Weights of a small mixture-of-experts language model, trained from scratch on English Wikipedia.
Size: 8 layers, vocabulary 8192, 42.2M parameters.
Experts: 32 experts in each of 7 layers, 96 tanh GELU neurons an expert, 4 picks a token, a sigmoid router, a shared expert of 384 neurons.
Training: a variant of Muon for the experts, 374M tokens.
Below are experts of layer 4 (counted from 0) of a mixture-of-experts language model. Rows are named router (the router's row for the expert), up (a neuron's input weights, with its number) and show model dimensions 128-255. Each number is 500 + 40 x the weight over its row's rms, rounded and kept within 0 to 999. Numbers have three digits each.
After each expert's rows: a language model's description of what the expert responds to. This comes from a sample of Wikipedia text that the model never trained on.

# expert 12
router:484443506453429550522475513471522457529491544512475432530505529500483473510522499485538484498512537531479543543485398472564532528524446521510532527489540505556482455565492583498490514508529507455513445588470518466495456527477497493505531558488481524463448464555532481513448592496526497572422453452553427521568492517572498499465484462554466496519566520438458483473515479527478525458519
up0:549519452500495516488426509448432479478485481477532495536488549546519462543534509508460484457571533448475484532474542553572486450498439510563500518531569555503486383553425555467519530443460491439547474538515492414556440539536512512522471493443502498364508561477485570506499465505503517472479513496447496477482545562519535485492485547469551518546495495491586525569487452504543490550501
up1:441451535512443460459406531504468516539432486426508482480475515543493485506493471496528441519536544627519520532445544521596501578493439462489507554507512454405508431480545510553515481499508418503466511415520417455565538547528507507524473519515501514500508500533521494504483574457498517545483521443495497438529509530451505537501489479474513515525581523475491437486473506506487535398563
Description: Abstract noun and adjective endings

# expert 19
router:508545493537522519486507482505540591511503519488513488519455525505414543465398495427533467415491471519456590501435516498443517516443593525439492463526475475489518492528503483515480397561521513428419530447533535541455450473517502495506507530489438548599462482506548532555502460493559534487492477503492548592498452486466450565498499586494483515537576535404561545528453482544489499490543
up0:461495519492525525522464562502489473505541532454486537469468526492540461502494475490566582524453538480544539443469498603517550483461443503439506525438412469530552584510452484489490515526528448369514483545505580514483475507517525413461543466476470526464510557541444559561534507577500513516452519578464528477501460544504491485465461507529541469569460516505512480487521537515525525471479
up1:477570578548503519471472490486449517522501486550496478506477488497558457543549439504518518502530538559520470479494504451441594577601429438461415514580466407462522496567527475396449477514485504457528531538540551553500511504566581459463565426536468510483521529496483423526585466463522455439449462457528458518442492535466478487500496534420489505518499496519482437485454507558565462485482
Description: Table pipe delimiters

# expert 29
router:502579482523437494455505489560501531601513499500442492504538471572508519514541480550474486527444571503484483480525489557523521518539481496547497531490553474586476488526476498528527564464497524521496524579470443473503460573492525438471503425500509437521488578495465477510573535473500496452507424527438447490530511519396537498505512486451531463515513494525484439536381501483528570450503
up0:467530540490533467501523521510445497506479467495450415474555529468488485421558511473555505362526534562521539423420551456491518464488579563513503473498481496534533519467533524487520508469554481468403520562482485518492445484467485513435467481447548557520534531547554437513584491474470460472451552500486544469501511500478509593521533495481498460508485561471520475477520489539492568542622
up1:538521459540538492523459488495566541522526540496462526487533481509542529510571499605459487481463527496508595495523533496526578512571494484525528478524545482493463475511504503534530534533502509500518506599483539498413492552505406442472530482495520468498555492501485490476505419437512502453586485455511512483552622488499545550430535478487539492501545533425468471489457553551491459525404
Description: Results-table headers and cells

# expert 10
router:515467450480489482470528504477491444452476459448531551535514519426497449565522434545551555494458457524479473490511511484515589545481507509502488482491529554491463454536509551424492476550457466472580562538487554472376495547447490559494484480512571545517464531516437494516487487462419571603582489475534504567572457420478535497451549532537480476576491498439427483475533491528549407484491
up0:516515406486485509468546423493479482531473477527509430518474534516411464445521478524505525440505532480499517519470499517545473411416473502556457508492536529514430512482468548444475474551491470484474448471510505487568451553424480525478498481447499551514541468513591561488497524505481602523495527511465398546461479519438504460488507482473533518564538420461518524493505531519494424483553
up1:454551484458516536509566446483497506447462441509559527471484528494464459508524505520511547458449569451557538504540487558469466563419493462521518418517450541505567443569464482563423507466469527573479490511395510493554494529534530492471553426492493567554543470421516458509506484496491517456487478424555527466446465520534542544471524531461519443491487518484474427501463466521514476498491
Description: Prepositions before noun phrases

# expert 16
router:545479446500501588528471479528573423423478508503507567534480507513509471506549491459528472538510504506492533564444518535478571517441491514537536529484610529570446507450430474497518461451539473455523508496454483512414498543500473486520461520545474432413524479598521510537503481412534556564510489451574510460501543498509464503502513496483511484589515502520512465460438514463530486498552
up0:536562533478486511512513420500483479520503488478549482541484453488600506497519547488461500516457503437566478564459536465427487514457480568524507511618486420546490523479482473489551520553526537418445522455454462481419510504438489524521540451480483459536508540577527514507489562545532512503496452480497517481416534523414469463529468455502592445530487484510495544528512507594472516439545
up1:560451490526432430533528516482453533493557532515559508515528472474556518474517474505468566476486522509474556542555522478492572547538488565529503509513507493487507468495489556487495504478470431423494482489503487458467507443569452522520455518485528517438512524527552490497457560496532480515509542462516528503554461465505476501514428545421414481450580438467461524478382467514518602434549
Description: Discourse words and adverbs

# expert 13
router:497518517517595497524554452492478501525475451532485461454469531386433452400591449406539482510550503529453504553445481461504484578515512535611510469515519586487512435473502442505405569509486490507516439572467487535438514495537431467465422558496488477494497477506432454439462535475509493507472463436507478546476562489492516421429519457474466518526526524485494511499504461498487559458494
up0:506464521471492532581521465559538415541487473526531419474488471478511437520467423422484543497568540483505478482419530445474509481458539524502560418465499486442476496509444446527459495583525513547528436463529478467461429547514517561502512518479430485518521587537499466464444511476519459479513475461502511544519498498538463470442434482565544471544558457492468460494508516468506548465524
up1:483518477491523424471462534507571553518522534471462466501458449575488467522461437457507539499485448516438487515573451473477508536484501498545483503456570549539514499470475505523481497433471449535534522495436572480532532449473448506456491483530558493545510469480515512456510557467505461529540534527543484442528476528458431493495550464425452530506561457564534511465507549508549441517459
Description: Paragraph breaks and headings

# expert 27
router:519484466550475430491517510439466456559521552554518504552545545492486518468465491475497510484469524437460568508535529512458486495548541566551445451467509499520517508474447491525517440487514434395500524533531471522534527517474476598497492533507424555435508491465577514502507533480510564492436474444584512542513540506493471464461533491478453441509520510495405501471529552547446467483549
up0:537534545601466510512456494514504557495489488518554540437532501525532461515477468463568410498499561474472458560584499521494604483500586494512519527464530502516552506519479541541553442502538507514522523523443554503368456483479487500543498453501453503516544626519466509513501525540442551521481510476577550487505472527548461485483444481457454516517537510539465474478485515552443502483505
up1:480462525526520458477527445525472472560502532541471447590526482494497552475454542468471509467496431537526520463543548497489450449591525453485466445498515445517497450478513450537394459498504545582471505477517626487455530528532526495492485520546485521444534550498454517438510519419470476525462513494515587507435422422499475483471440529549483506496555506543557559496498416475554467526491
Description: Final letters of foreign names

# expert 1
router:485514410510550534516549477523452495440551493530460401541532542540463510481523448470555514561503460429511526512513504519486444476476473468462575526459507547461499472518446497521500491492482424482492529556525494540443510500487449534459568448451457528462442462530506498471463481586522552571499467548599557527512528519493465499533566492455450574483454568580493471453439451480521557396581
up0:442486534536522490473572548485535568463569489490506548473584502609554502472443522518473609478532604505498567540496493499565428531512503508550522478481503489574508537471487474455516601475491506534446524471555457458438532507484481485490495513516511514459523372487543514480517461491515509491626527419523502461532545462490537497536543445469537451479547466418541503480499553574494528458515
up1:495477523488511575509523521469457538465552529498453563483470515554458541498535492429562495479552576463402527532530505477491463498492448487458412528518562605508502475474509463445479497465513470495554600514514513535445539482481518539550519545538394521501494497488539470473509447477478520510439453442498450553456527488441423498477477541554505526555415474422538496420544416482441402513536
Description: Numbers and sentence-final periods

# expert 15
router:547478482515518514538511457394521540527452515493476552514480449508495469519455488380505501453419456552526560615509475470505488515475561542506479454472546556466528560448505456502502512445414449503593446560492499500496525486403530518510461493546468447530610549448502534499494561501551558532485536463535530490445516542503483547473534541524482519491529516556449442478488478545462551482541
up0:511523533572551452496477595512483500483542440529558527511503476539459526562501482505473475490526590479526421495491596477479496592525514505565517457471552518490525492524479507407570573507534552475528450512441433493470496496415473548481559568423531471503487553483537528529478533528490574491528542440499574529511491492497470472469560566447521430454514501504453507484496487597444510548465
up1:485556491450539490417569533476528560529512482486542502455519530470462585506545539441530486529530512443478474491470524516543541430515474508525468516508440524533448493458526465452478517526533476443481530476537489520502467528486511505433543458567478493446520568544456469576521499485505493471490528526478532449494537493515491472544439492493525477488420534479548471515499436462555558535435
Description: Asian name syllables

# expert 31
router:501470424578538526446461425512552458483431507496467554480507484508584520525446494499484502488475559470485449498467508510528597549472526497499541556526566546645466515452506465494476484528540454523489462520476588469450449449501513538521435527504503493533507494501458483521512517530514535463513442438507466459493493497495517519508557532453466499552496484512524465411426537411507481390492
up0:467509496476537486566531453521497491446440556543481542498516439545488485523495481461450514424460497466442517527550523432485511558526505517518581483444422503549492497448539492508505527504572404405510506511507460505512482485511465470468499532508422572530444444511502492534524499457535521510482472514508468525556489526439480546444515511443563499419541518505515566449368545471457479514522
up1:465524511423536539496505544595546462461510506532552483513474535508516538494413512463462478426503504505509530495507481552439580480448459403475479492503507490504528557439364513525444544533500523356504469502494549529502522508496479503583523473468487445507452451423546547454549488552493539585468479491594489504502545489514528514561519485386514469448480432450535400504503507518505454508474
Description: Word starts after articles

# expert 11
router:518463537496582513452524512524443458496438494603581494533487514447509450446575547502482528493498437522511481536539484428603552508485538521543565499491495527455492512532520473441470485437549519482490470545458529465496464527546463514452464492489482543554546570512469489458540546521524487594418474544494496512586547470493500446498480501538526528492567476582575426556540504449475455488493
up0:484459478493543475553549531528410440530596510517563454462448567497408496492434505516523517505527430454513596561527477474560494500474536466456497505444516427474484473449553522570525455499515463465477523501469516528529511526513511525484563496510512543517560469484475442471501507481505516541373473523566454553535467465519451532539528430457554490484542570521513444342513536466504528583523
up1:537450494529605508548495522444500473451478539552536539508468487495574523483470510499506469521481581488488513485468526515473427538464554478526491476505455618501471523465478462539489491457568541478482529493438462506427528439551511583560506561536489526459511521437468579493493480434506515551545543546486517541470501485511462490473537468556563457498479411451518443484498487382502449474479
Description: Commas after noun phrases

# expert 14
router:547543523479489464504533531442459432499449539561518494463553432489557422453648522475542492523519465491423487515494526465576472533496513509422502451567486514484548547441493543520503476519532549522515504552464548522522461460538464543471477557522500540502490560518585395520433529484458523581449519517540510477474476478479544479502539504506458470545544524480508469484462574481574517475532
up0:476486501489527484580458496426487479477588513541493490505496500468478474503415467501525479455517428473471486460498415455474535397565513439561445506523469576557460558537503533558399516461513480398521524521508464424456507431489512514496527472481483539519463518565383497469561478543504475545613515433540472525477513444481495495507483478483514506542468517469487582471482512559488482514557
up1:486446452450577520498556475598465458525513513443587428469527519512465484462489447512538532508462423573581571546475587421541464494505499498470467459491498466524508354493526370488512562548525496478551542500492496555562486550482515514501455494443509529504465506533446463526531467558496497514457502458526503542400473562502464550384457529543502431497499528427501487502444512538479459502537
Description: Birth dates, personal names

# expert 9
router:443420427471551461542538490563457448527547500534531486533499539523490505483474523437522553542435504533428556441501473501509547465533455495543532460444521469546434488422477490486439493507514463443543483486525541466443493555485543543432467480505463489486480464499533511543523478587537537494411368482562484494509477464463522526483513519471458420517508487483481464454508468478458472505499
up0:474480530540619495524475526533495456510549528505513496481530479450517535492466496460484448448534521518494451469563402545589621550481435434543543457529454500488456498566532498479460530480481568421587517419483502550482494486518546469576448508456490518462452413456453439506564446529485585465486427479492461494503537452505551509439442463549514495530500491410499553521545503558506539500464
up1:477496443507484586539487425493429466488489502553537483472551485486528513562512528520515483485504584494496507476449464421488573486498464504522465483495560464530492506457482473530391584541520511496567525508510536444501467473487494457477453531426527476533487517460423549495486408506520557488488496536518536467502518485481487479454521471437478537562535515455523474457483499482451537501419
Description: Lowercase word-initial pieces

# expert 23
router:436436453537455452509529447553519501487499485495490430540499484586555492500516495468541486532541456477482532518525500521475523498526441513545526503476582468454414485466476510516567500463449468410477465534494533415483536567461487500445516504531448514414518450529523497540511532519514559566523521434508548441485559473503511525510538470489452554532439520558509415524430499457478541476504
up0:494487445440541541487425471471537439494474540504494486494515507469527458518520489547490548450473553509514532462484483487484494507556467433465509448494505507510518548488473558539472522499487460410514479523498483433567501549460516582506499528527525510494461545524441490501450487463488527491522475389479517467502458475465512506469454456520584541516460477581489393507502524494524503555523
up1:462443522482521557406513494524499440539491510537529435490507423530460444475556476412454417457500504566443500524545499469498467473498481436555476470499450491476510586501450528464475565469534450451539512629417540446536474564472413501533453446428534568510475484489462440463490477510475471486494480370550432480570442583474510520481477538446455464502445432537498509516467544511528534516505
Description: Digits in numbers

# expert 18
router:548541547475380481492505424560536512523535524561447587538479499451464478552545448502539445545533504514493511493501470437478491442532568525450577438498508460511502520516482481455533475510486422516562433473504500522454439485476502471469472535498548448482460475548499543533464589556545534454505445494439505555541484505442473528492500460472532516535559556480502519419492499491512519528533
up0:526567560564476451503531507524509438567486507510397521486471420488450516584491480547478453433578574528496525481492437444484467472563590500534508536578483462597494525484486544509488557561499477480466495473472507484548475481424436529485488548487530519497491472499466545479456519493485549508449515433490546505501468467525541537537447462523529446461553576447521512550478546462470494535523
up1:547491510517484438522490491480492457552540477524454470511534432445498547495461521559578510443527541501488484485560506422492605466465471476509449475459552497511492485543486491547501517555461486473489498481480520455500508474496470508502474589460480477509534494499505546490471557576508545491472446480543578506529542525447476492526558473475432480507567482509522540467486474490518469452482
Description: Table and list markup

# expert 2
router:530441500513457482499425473489507559489554490491442441487573488549476485546466521482524511524486530453510519515473448531599571582445512513468464484541504484546466444506518435496398537415496454536504435456480490455605459508447482513548544528432530488443473543519548460469462571496554478601459548509485407462456453508520485520488459535400470511550470474441489487490525511530474516448521
up0:502464468468493449529565509510463486540480498536436446510518524481509476518419451493483523455520455514510510561522482453522533497446488502425517491507492546522529478499459524462480472431510445583496563490485460558464485459532492571454495456437415457544537462538540535601484505547490554401504477500504576503580487563451541548463516551521446508475536526459460521444482464446415552498474
up1:437547460510471509576419457483594463417542471494498529564512438465522536537514489477520533490486544474503494527465514480491510590489530529527436485493444511484480437536546495493474514435440500498576460544517546445543539550552483484571538489541489425472490549472513489482523538532530530412481471466505518496561502493530516469476461504475508567486560525471460545519408552543497476441509
Description: Proper-name words, demonyms

# expert 7
router:526473510519532407501472508495498407549539498513555561560485486425455473453575512424529512468469428504573558433495532545571553526552492565483547536447574514563464418462487529483509463471491550489534533512500533450440485501526550494519410509533478481496447507469466480548544517520504554474554431504546466501537400466480491553482490550503490494489508548516541437459521503463500432525488
up0:451454540499414492519536493488502466497592472515410573526530473467478455507537454547537446475510514487536472435473481485532551492571527469471479489542540548512483502501556548499480486447563490520544492502487547444476539530518504529519426526513461526512460457385517532545589530464487512477541463513473506521558494535414494477545503480520521513492451550499501410490459452387504472522520
up1:600474477503439500498466496494532516511496461527572468543440491486438508453556451483550525494455421522579447541533542511446425577467542515529518575431466567499536492433467542470518535417456508530458516495507553512431458525414554472419499524488474497419472439496568459580542456495475504511488525391486489518467453445460542538495464559469499539511510417458514389529532399520479476503466
Description: Articles, conjunctions, copulas

# expert 5
router:447519510554496518471478469518448547497543599516469500471551513486409501485510423467507538466430488466508488516477516436562484509463530369515383505478587434524512459556461445443513479464549482498530476525463482534529491553518456527524492476471513458532441566559397486469525518588539507637499431522463517556474490499476469500498479536455535518508492522531454471534511465481507501521598
up0:508485515430507490430479470523490465494493501480545474504523514461452459545378461460459502499468419556425505485464422529516512499513487538475545503475545500539463541412503532419494465495433517493550539430498510517599486483500511532466503532503530453578488491508484483516486480433499500439482507393520521486553548532501475461547460493498434458505466484506537524547476406552459527496548
up1:476477479544555482479525482445511553495486410499513585443532485486489485529430545433478490526548558500438511500480451370482523527479500518455527508533514504442554502441499510518487541464531472472490506492530548425499484519486577603557521523496436477485521491474474474546422440552493454500483512503501509486421540536516539524481529420555495496479489558560438482508386487463476546502521
Description: Years after prepositions

# expert 28
router:533534520559504536508436379533509565465521495474489474534516414453553466500442514489506505451476582542495474495455438514495547481434511468461515532633515503544497572472481480453499479508550521506488497500487578492443487451526423518515497513539521430508431561493482512448504551550514598506525508453476539516484466447518529505471493487419543501501468468504562532505523559422515488508487
up0:498447494551583541546561451537546442495447475517544583511546541490511539507548454531550506533586485464547516443478443495469518457539520474543511451489528563477492488501488540485425512571484472514532554531520473475507481474499469515422494467461503504510512442501545492525492497538481505481542527494557543477529444460531526489515496489541511491473517538458632433448542478466506539517524
up1:494512582598487463570501468474521431556474487475485481494491459500476477553481468519451506503514546497548483580483542495469580507503526556439510495533570473488564437455447560534568474436411556500453499572543564536518528463493480552546425506515527511561536500467427485478432511555474560525513448519543564481492422449509530482535493469480549489463499458467497491491508536410513522432478
Description: Name-initial word pieces

# expert 30
router:451461545440566485485525522491507510523544460533449504494515475574491477506505451505510520498455493511517531510504402534446510501493529507490541502461498470584464481496497557527566556494514509477485532524493488473511466546478543526453447518468481540459553559454472512573570479491486541533521480470512481560518479505465541484388482449508488498479444483528554472499404512498474470475468
up0:487469493509526589531527507479546550508547465512463516506475487465452461510443433535428520575451558501528611446477466540531586553518505473472468557577513554481481467526481529526447522471462536469498521449501408487567462561529540509487454512459488455517481465504418537479545465454433506447536498481504511488524513446530487516447536515517425521512459546520465458536506549528505510485471
up1:421529526450534534530543478455511492461433487437395422505512546479483460521422526440503550518495478469421497451465430524480467476555481591447562556436480500476462457495465536456495484530529502496460572504502516549459479572474457437532502472468474356543517530547564554610479553513536538484483499469532515515442500523434531568493575531476488515567456500439520469523495535454469522524524
Description: Sports results vocabulary

# expert 24
router:521493538468441484454447448472558523480436541503490481536536424458542553516454444518477492479522498552483464438486453580479506543546524497526477445507578524528522506470478482508496557521482447486502540457431472570576520486469482562514486495560449495449547471487469523517495505507529469467515472474481442492480583580495488454498438472537556497467497479537525428466422524502481498450559
up0:455540494501533532492497562543501557496500571486511511594510546524510422501544496585534446521516538516505548514561487517501484498429484516634492445480502473470492424519466564485487499451434457524506482439427514520422518521469473433460477458503510498480556538535491521454538466421487493435488471543497479524591515551478522448437460531489452560556496439581528488433568449550483489466493
up1:428452517491460560603513495442476455469443499603530518493510511540532520486563500513502532526527513447441490481426457503460528448465496475582459524459458536488488499471487502497470516531479499495537461423523524544512589588499435511494442531548510469450472456507466415496531543501514442568487498562499513557516520477511518464510577549518465433475550511517498516508455589481437495526485
Description: Past participles and verbs

# expert 21
router:515472508503551505433461548505478435508471507466430556521476430536467493471523582513466525430483528577489485476508534569464538489452486497473438493436500518499575562520499494588440477522436451432441489534438518623530522521494388476499492476522519509529522509500533500452559481497508493481493402427518453546485472529508549539479506613472525503541486522525544521464491516578581512470517
up0:564483499453527476486503529507497452448525552479459525567534463510521447545523452535539522512504501516459510500478475499464536571502502462453504505483457466545415572430448428457488504497497558435512499525583497504564474482490495519484543396481535485444479548496524458496491529494523479449450458485539507436521487514488512616485514477440498513445459522466490454496461533458543533461501
up1:462513473477510491513503482530460458487517544534461481532474491498459450508574489475464532567537483510495481492482472493504528469507536498456490435467564493488532466510566513546533515594455501467436504418530530596502494595460528480576485483574569497538478512450491502473555523439514439497487529462549462490470495434483538504486495453450523553500509517408554493495405472556458503455492
Description: List bullets and punctuation

# expert 20
router:550464476530474548449473485479564493503522515487532559515556447495519474493533473412515540532496471561469546442402464463488529512493552489454469540456526508580504517462473448502494496525510479401590603487541489541444486554548503545516487471512510488492449535499389496547476558428550552460600386461539507487544510547468480530523552473578522530462478525551505520482430535507507429505488
up0:439494432453517495437543536493504444521566488440514487535491529490485499455484489434596501447522468502547545449562506544531486481512530488479453500458532454475460466481496566567528476435466476439488549504531492500531461493476463390478446470484459436438467562521543545516486474594516543526479474453517509510475534508503577499368540510487500494482441471548458511557490530498499467493525
up1:510492561524561468467532479522463533576425454440493499498541482482494384469490512494563496448582529551433516522459528486496579536494486509457484586550513497519485501469515513468515489544549552447559526430422566552544542420530577567481508567542493393483465471536455523498543522528466505528532504537468482392526525502635530480522490520530603561464517561537537543515522570519512534486455
Description: Verbs and function words

# expert 0
router:521555580522474415487504433509469495475478562500518422489581381488514472455514453535506482488467529506394479537497400444536504547483511447492537457574550458572486574468463513521530453449537528506470520563471557509524473516504463593497494513503512412465501563457540476454467499516509531483463538465531556450490490501498441445473454445445495468525546491511490520556433545472603551481517
up0:454483493525590516535504461511463430509521501472485493462471464573535425523561447463531501491552494557458560553479440446485549585463510437474492515432501393470489420501485491535503491453534546476532492552509499536567557563469568447475507529532530493437552471461538535521501508505510467466476528451575493473525489483599465566446434561597507477486537550488510517460476559431505443565482
up1:471506427474512478432427448522501485473479534451497567497492488558473562501494467472432500560457585535462510540458505540550539542549534484445516503413547470476479483445529519416549479524485510598563553489576519489376525537498470477517497521501467518490514517480475534475507504500483500466491421462487484507514481518455506515516471551415481485481481496538504603460495528422505472527512
Description: Western personal name pieces

# expert 25
router:431475458551413506495531526475455471586548461559535541540475561537465513568480423468592516534461508512457562467507493525508591435514439543582490494514469483491486489548491530519437537454548506397458556466487513546512481545535511524545461540380543485511565424551552537487512550467505535462441500487502503437441533532463492545471501470521536454506518496503476484495486468477582479536507
up0:537571548522462429554532498524513478512549504546555556476482559489500516534465484509518502551555531489468443387540390532568460478557401551554503485520469479401482458473575472546530532568490464508515524521437568483537466510487502507444501559475506507474472534541508398430457504495508501502546470454518564453506582535471533459512476501544551492536487483521552511530446511521508471524504
up1:469502526522485532506461461497559515520493509525537539465498498539489514512503483400575485494494478547494549553460588519493474524449524481561485478499517478442457515557495557492481498544560498502534511428500475505600564431523523420466551513448497556513488495500441507515531566481497495541466485546514461510522478461459452524449559484427459492528547520510483490537436522478474477557460
Description: Mid-word syllable pieces

# expert 4
router:525494455506471483486506497375527477483555537507440575484500520533522491509495494568425532526496622481504501518502445498541587573443507559545506502539538504540591505484526440528562542477543518473459434541497460463515464542468545479512564517537475482506529463486572495562534501440563484503556444435516397481472552504495528501490504497534441451543505485516497412481497544503589463442497
up0:471525436514544503416578489530519535447520478522514471512490470445514493465486521507501499586486529476544504503446485560443453504472527531467526465511575471507460458502415490514474438536470519537436443505470552516404446483471485559432485430559507497482474468518453491554520535550526543510491494408515477479496474496548517581495541524492565505495499511418448512514582540479558553552466
up1:471513449424590482496532483449509433560496430545512511440495542458518426444454483461423526516502517518494517494477419465461473548487461505466484462493538444427554547456479492521543505499586501497496516514462554515525499514484513539478497431445483438578519525507541518495556389567504561499477543474475533450539499467460508443514525571514465493494485376512465473512488524498507536531470
Description: Common nouns after determiners

# expert 3
router:488564471439473485514515440452503560472564539477540503529548427474545410519463520500528509460516612532531543499453453490513470510419513447517480441524498501561481541386456457459475531521503533499521487525467496496457453518409446507452477479509477485497434510503525453526544501474488524524448539473555511540491503552547511502499464486507615510500456560476460515532550523513515534556547
up0:524477537547513518492498485528454551485493509567446460561482465485581457512421500565504478539440550486494444540523481487472528496471481508548534524572500579511510563532442488546509539482479510491459514535488578557437521461542488572550530560499528443537478528444548539465501510548488512449574477438468528479532484451482443558492507447422419457523497494527537521538506510394486470513445
up1:462451519590547449583576510388496474534405486488488529518487510443542521453512488525537520427479471509457499498559524470491494525600499545520479457522521514488482493463488509548406498556513476470513607547465505461426520540476475523506492562556471537522488418491478558505489494509504468554525464496486454499431484465518487451494462450490436559556488497549482496518545501487522524508472
Description: Capitalized word-initial pieces

# expert 17
router:608475564509500516475475431529492508511512449498519499522463448466506576572497566542486577496525602498524534473471477473496574463464479470489507527501567590479568495494502557405512487516606461505516469591458543460458382497437442492533489532461512467504543483481461498547527531510532480463499499508537480507504503496467537466513505543432533515505536503479519430492519526486440520433518
up0:524530531484504469488498452460420484523428450477512476507486471561482519503521542553502508497485570442463530568493519517415485489538526533514480541425481571498509463515484552522498497540515509536531557506525514457480437475452489500443525486467550466465503503547444492505515472463513528601551476648474399435468500498522498475545595478533520492502558464514439474484454519533459450437522
up1:505484462531494582457540513441468505374516572521548444543511469470506464497501517506493524512521553555553546448510467511488535528465442528431532486603558464470539529466501519542504494504585461509515519465547472490550452512404534477567555491498507455559486546464491453481511495464514451498508554501500423523467432532425510524497484509482455543482537506421541441511448491527511470477552
Description: Creative works titles

# expert 6
router:493438541483479476533525481485502427528510496558548523461457494509494570532472473476487518498481557458492514551504544438484462516419549479471528477528495510532504481469481563441416474561552450467492553472465512554511531574601500570522527469431491501536520462539543465552464466461552511483515510546555451564513557477458508459478539473511502449521524560489454514468462513522497527477557
up0:537524498466517520474536469466538481494520541522521570561533456490485478556524498501509541537511505475513436570483504486559498472464518513527492531507522547518465540488491529425431513486464542461560480460432519497518577448475504553506543446525516506506497470500540447483501443520474567552545477527584480460452525489522589441425440544572441509521495410521480535467569435461458483510531
up1:448509512469476507502568448576470434514501418438452433526520470458509476546547505526491505462538540436500554490495458517478471524515509549457533521523464407472456503471485499556461499500547499474449523477521501524488536474541508460471517465538506467442466514499516558485521526493479522503437536498544484566500403402497504455463555467493499428500505514471482506534491519489450445543537
Description: Mid-word Latinate roots

# expert 22
router:530510499487480506498547491497535456504536510484554541545513558508517463479540477498518486436505413538493526472532524461503554560507518502456482488458491535465441464507441588482534465464497447485551513477508452450349481533482452552430514462466526494510514467471456467546405525438490515625591442504514487492506480513450524478503545478488490460530495558384448429453527545419502462527509
up0:634525521555492412435448442546489524485525506560496511573509490500523498587468489464504480484494450507561478422417546525536528626522542493498489448425567557508481515432495511426504544519463488497479512466498479409384507463431465573461525463493475516545495526486459497521503497473503473531488528481462511575531520567492563498451546536528488498499493512463486406533552457513561481466467
up1:525484474504523535518505462515530465495552470555544481536506497474415497445485512482484465491466507462482517567532458536502505435541530483501430493528468462509468499575525491481530501502490557502491497546471548452456497442412435556497517513520553518606489499517522504505493559474533473487506522506575461510444504481499472438567518498496449503534453444435494575473589539586495509541545
Description: Prepositions and determiners in phrases

# expert 8
router:518493477515444509542454491485493547521472546504561494526460550525494466460522567424474553510509456503491517512557481492475489516504481537525486438557509487451515487529460586531512567520425540389517438554497500506496546567500464469488567549454490515477502481519551494534469556484549531549525455505585541453505510538410454502547489490461498444501541427488550389520429572470425463511445
up0:462566563491429425520467469527496501504534527491519484548540533500507541516514467473485476594537574446506484450560558520488494525520463527519466504526466425496507498384453469509552506585560526470578517456505501573453497574512542454514575421529429468495525483466552469483549556464517461462565486526486450503474583465536508508485489540465441419444506507555508481479424488534530547435520
up1:509597497518455529480447489531477413451491511557517519462482562500535474517486501517486487523472458498521473477449479471567550447470465519516538528387509482525508493467489566532536507460532572526506574561459450508507517476618519516535518377452542561547476523489445468498554493557538535573472459537480472454620504489478533457500507528469514454473557467468555508587513452443504542417467
Description: Table and list fillers